Weights of a small mixture-of-experts language model, trained from scratch on English Wikipedia.
Size: 15 layers, width 384, 136M parameters.
Below are experts of layer 8 (counted from 0) of a mixture-of-experts language model. Rows are named router (the router's row for the expert), gate (a neuron's input weights, with its number), up (a neuron's input weights, with its number) and show model dimensions 0-95. Each number is 128 + 24 x the weight over its row's rms, rounded and kept within 0 to 255.
After each expert's rows: "mostly gets" lists some tokens that are sent to it at least half of the time. This comes from a sample of Wikipedia text that the model never trained on.

# expert 114
router [147 206 104 163 112 117 126  76 126 125 142 148 143 162  99 103  99 102 103 124 170 135 101 129 131 133 115  84 175  93 130 122 128 134 152 105 168  99 134 118 144 129 118 141 128 141  88 103 128 175 126 117 131 134 171 185 133 156 132 123 123 101 175 136  90 129 126 147 151 122  91 160 146 144 129  98 169 121 150 128 141 137 120 123 108  84 151 132 130 118 136 156 122 140 110 141]
gate0 [142 140 113 141  88 132 129  97 121 115 129 134 143 111  84  86 159 113 133 131 147 119 109 118 117 136  69 144 168 188 129 142 162  99 111 139 165 112 152 113 127 155 110 106 126 157 128 142 143 121  91 131 109 118 116 204  94 132 112 166  73 131 142 180 131  93 186 138 143 167 108 123 138  98 123 112 131 153 131 142 130 121 126  95  89  83 166 130  91 106 128 101  99 100 134 169]
up0 [125 133 130 144 106 128 132 125 134 116 164 172 127 109 120 102 139 119 150 126 113 124 148 134 146 136 126 157 144 104 166 196  67 136 125  88 126 147 151 123 167 110 117 149 123 136 123 114 117 141 140 141 153 156 130 102 138 130 140 120 153 142 138  95 145 120 104  85 111 122 163 127 126 116 113 133 121 133 116 104 130 142 111 109 113 147 124 100 108 142 143 146 103 135 103 106]
mostly gets: " km", "v", " mi", "″N", " ft", " kg"

# expert 105
router [124 170 112 136 143 124 150 116 130 134 120 148 182 147 112 122  98 139 145 127 102 143 136 182 157  89 163 116 119 104 135 127 116 162 133 113 174 121 126 147 120 121 106 140 115 138  84 119 115 167  89  99  86 135 125 155 149 149 141 169 120  86 125 112 107 113 130 149 156 135 107 130 131 123 117 153 156 118 140 126 149 143 134 134 103 128 183 140 101  82 151 124 110 138 141 113]
gate0 [159 106 142 105 109 147 124 176 116 128 120 122  96 100 133 147 151 116 149  90 106 102 110 104 129 168 135 169 127 147 126 126 119 162 146 100 108 133 117 113 117 142 137 131 128 155 150 153 138 128 107 105 119 126 168 115 129 144 151 128 127 111  91 176 125 128 143 127 152  84 140 118 138 117 167 104  99 125 135 146 194 103 112 116 125 143  96 163 121  83  98 138 162 162 142 106]
up0 [146 160 167 169 153 121 122 151  89 141 129 146  88 120 109 116 148  95  70 133 114 110 104  97  73 116 135 118 122 148 139 107 159 113  95 159 116 133 119 111 108 102 131 170 138 124 120 121 172 134 127 135 155 127 170  94 155 135 105 112 155 136 114 122 149 149 141 154 111 193 137 134 122 154 132 122 146 127 145 138 132  59 107 134 124 117 136 197 122 105 129 113 132 172 128 111]
mostly gets: "°N", "″N", " —;", "};", " MPC", "″W"

# expert 102
router [109 160 151 112 102 112 150 166 145 116 130 144 166 122 140 101  88 192  78 109 135 170 117 178 107  89 126 128 138 128 122  95 127 119 108 131 154 144 156 139 156  92 115 182  99 151 104  88 152 143 102  99 105 136 133 135 115 162 118 164  89 125 135 118 149 155 135 150 133 124 128 124 115 114 115 105 124 149 134 138 133 134 137 141 106 153 138 114  92 153 169 134 112 130 148  98]
gate0 [ 94 108 139 119 115 123 123 103 106 113  99 147  95 185 115  85 126 187 181 122 127 149 124  95 100 136 120 102 127 134 110 127 136 123 117  90 105 108 118 131 158 156 111 153 132 164 127 140 109 117 135 110 139 132 131 145 130 123 111 148 167  97  85  95 116  96 158 112 131 113 125  96 144  85 121 185 106 129 125 128 123 114 124 154 109 129 149 167 120  80  96 154  98 141  91 135]
up0 [137 134 127 120 101 161 103 100 106  91 143 124 102 130 147 143 135  84 122 141 141  72 161  95 131 114 155 118 121 153  93 109 151 136 138 126 172 152 116 123 127 112 121 118 160 129 153 112 101  92 129 160 138 105 122 145  99 124 140 173 121 156 186 128 158 102 101 128 102 131 155 138 164 134 170 138 124 119 143 103 134 170 115 127 120 158 117 157 105 128 149 106 139 145 125  79]
mostly gets: "amb", " Law", "ink", "ick", "q", "ib"

# expert 15
router [ 97 143 120 119 116 102 150 149 126 115 110 156 136 147 146 113 135 115 110 119 115 153 140 117 138 126 148 105 141  79 111 116 178 159 163  98 176 121 146  86 138 107  93 128 120 165  96 117 145 138  81 116 133 175 117 118 147 136 128 138 141 100 139 100  89 122 129 125 162 113 132 111 118 136 123 146 123 142 102 155 163 113 124 107 118 119 166 130  90 126 145 167 118 128 137  94]
gate0 [128 145 120 130 100 145  92  72 123 154 100  58 101 118 135 116 125 137 163 115 145 101 159 134 139 174 165 125 107 133 134 116 124 135 127 115 168 151 114  91 183 104 180 175 120 117 129 144 113 130 101 109 144 157  94 108 134 142 173 132 117  92 111  73 157 111 113 124 116 119 146 139 125 116 116 104  88 123 129 127 144 130 101  99 117 150 105 118 152 135 127 174 127 142 149 115]
up0 [133 151 128 124 127 109 161 162 102 154 149 120 138 131 144 127 112 128  88 148 150 151 117  97  89 103 106 114 146 141 105 139  95 153 125 143 112 115 141 154 111 160  86 116 123 120 133 130  97 133 140 138 103 170 151 125 102 134  81 137 126 130 159 174 127 163 128 145 130 138 123 149  80  97 149 140 195 147 159 130  84  82 117 138 147 117 126 147 129 147 121  62 122 142 117 155]
mostly gets: " |", " —;", "″N", "};", " MPC", "|"

# expert 27
router [108 143 130 128  84 159 171 122 135 155 117 137 137 131 128  93 101 159 105 125 121 189 120 143 139 112 148  97 145  92 140 127 103 136 149  74 174 133 137  83 142 137 127 157  99 131  90 104 124 120 129  64 126 142 138 114 142 135 126 155 114 109 127 115 136 139  86 121 111  98 100 106 143 139  86 166 138 121  88 161 129 143 142 119 120 125 173 152 127 127 158 111 140 113 124 110]
gate0 [121 116 129 126  74 149 130 136 147 158 115 111 140 187 117 154 143 125 140  93 187 157 121 141 119 126 115 108 170 155 103  68 108 105 137 141 124 143  74  92 119 123 132  80 100 110 124  79 124 123 113 132 164 137 144 123 121 125 133 146 137 160 122 140 136 157 163 163 130 131 124 149 126 104 166 102 134 135 121 108 117  90 106  69 136 102 121 112 125  91 132 161 115 109 116 151]
up0 [121 140 147 189 119 143 140 149 106 134 161 121 126 139 145  90 137 126 106  84 156 126 119  93 106 123 122 136 136 100 107 174 118 128 114 154 127 105 139 142 105 110 157  81  99 126 143 114 112 141  93 117 164 148 135 103 107 128 135 149 141  93  91 160 126 123 115 109 153 118 148 118 131 132 178 131 133 167 136 129  95 169  95 125 119 112  77 141 150  94 163  63 129  83 162 136]
mostly gets: "ab", " ±%", " MPC", " Bab", " MF", " ·"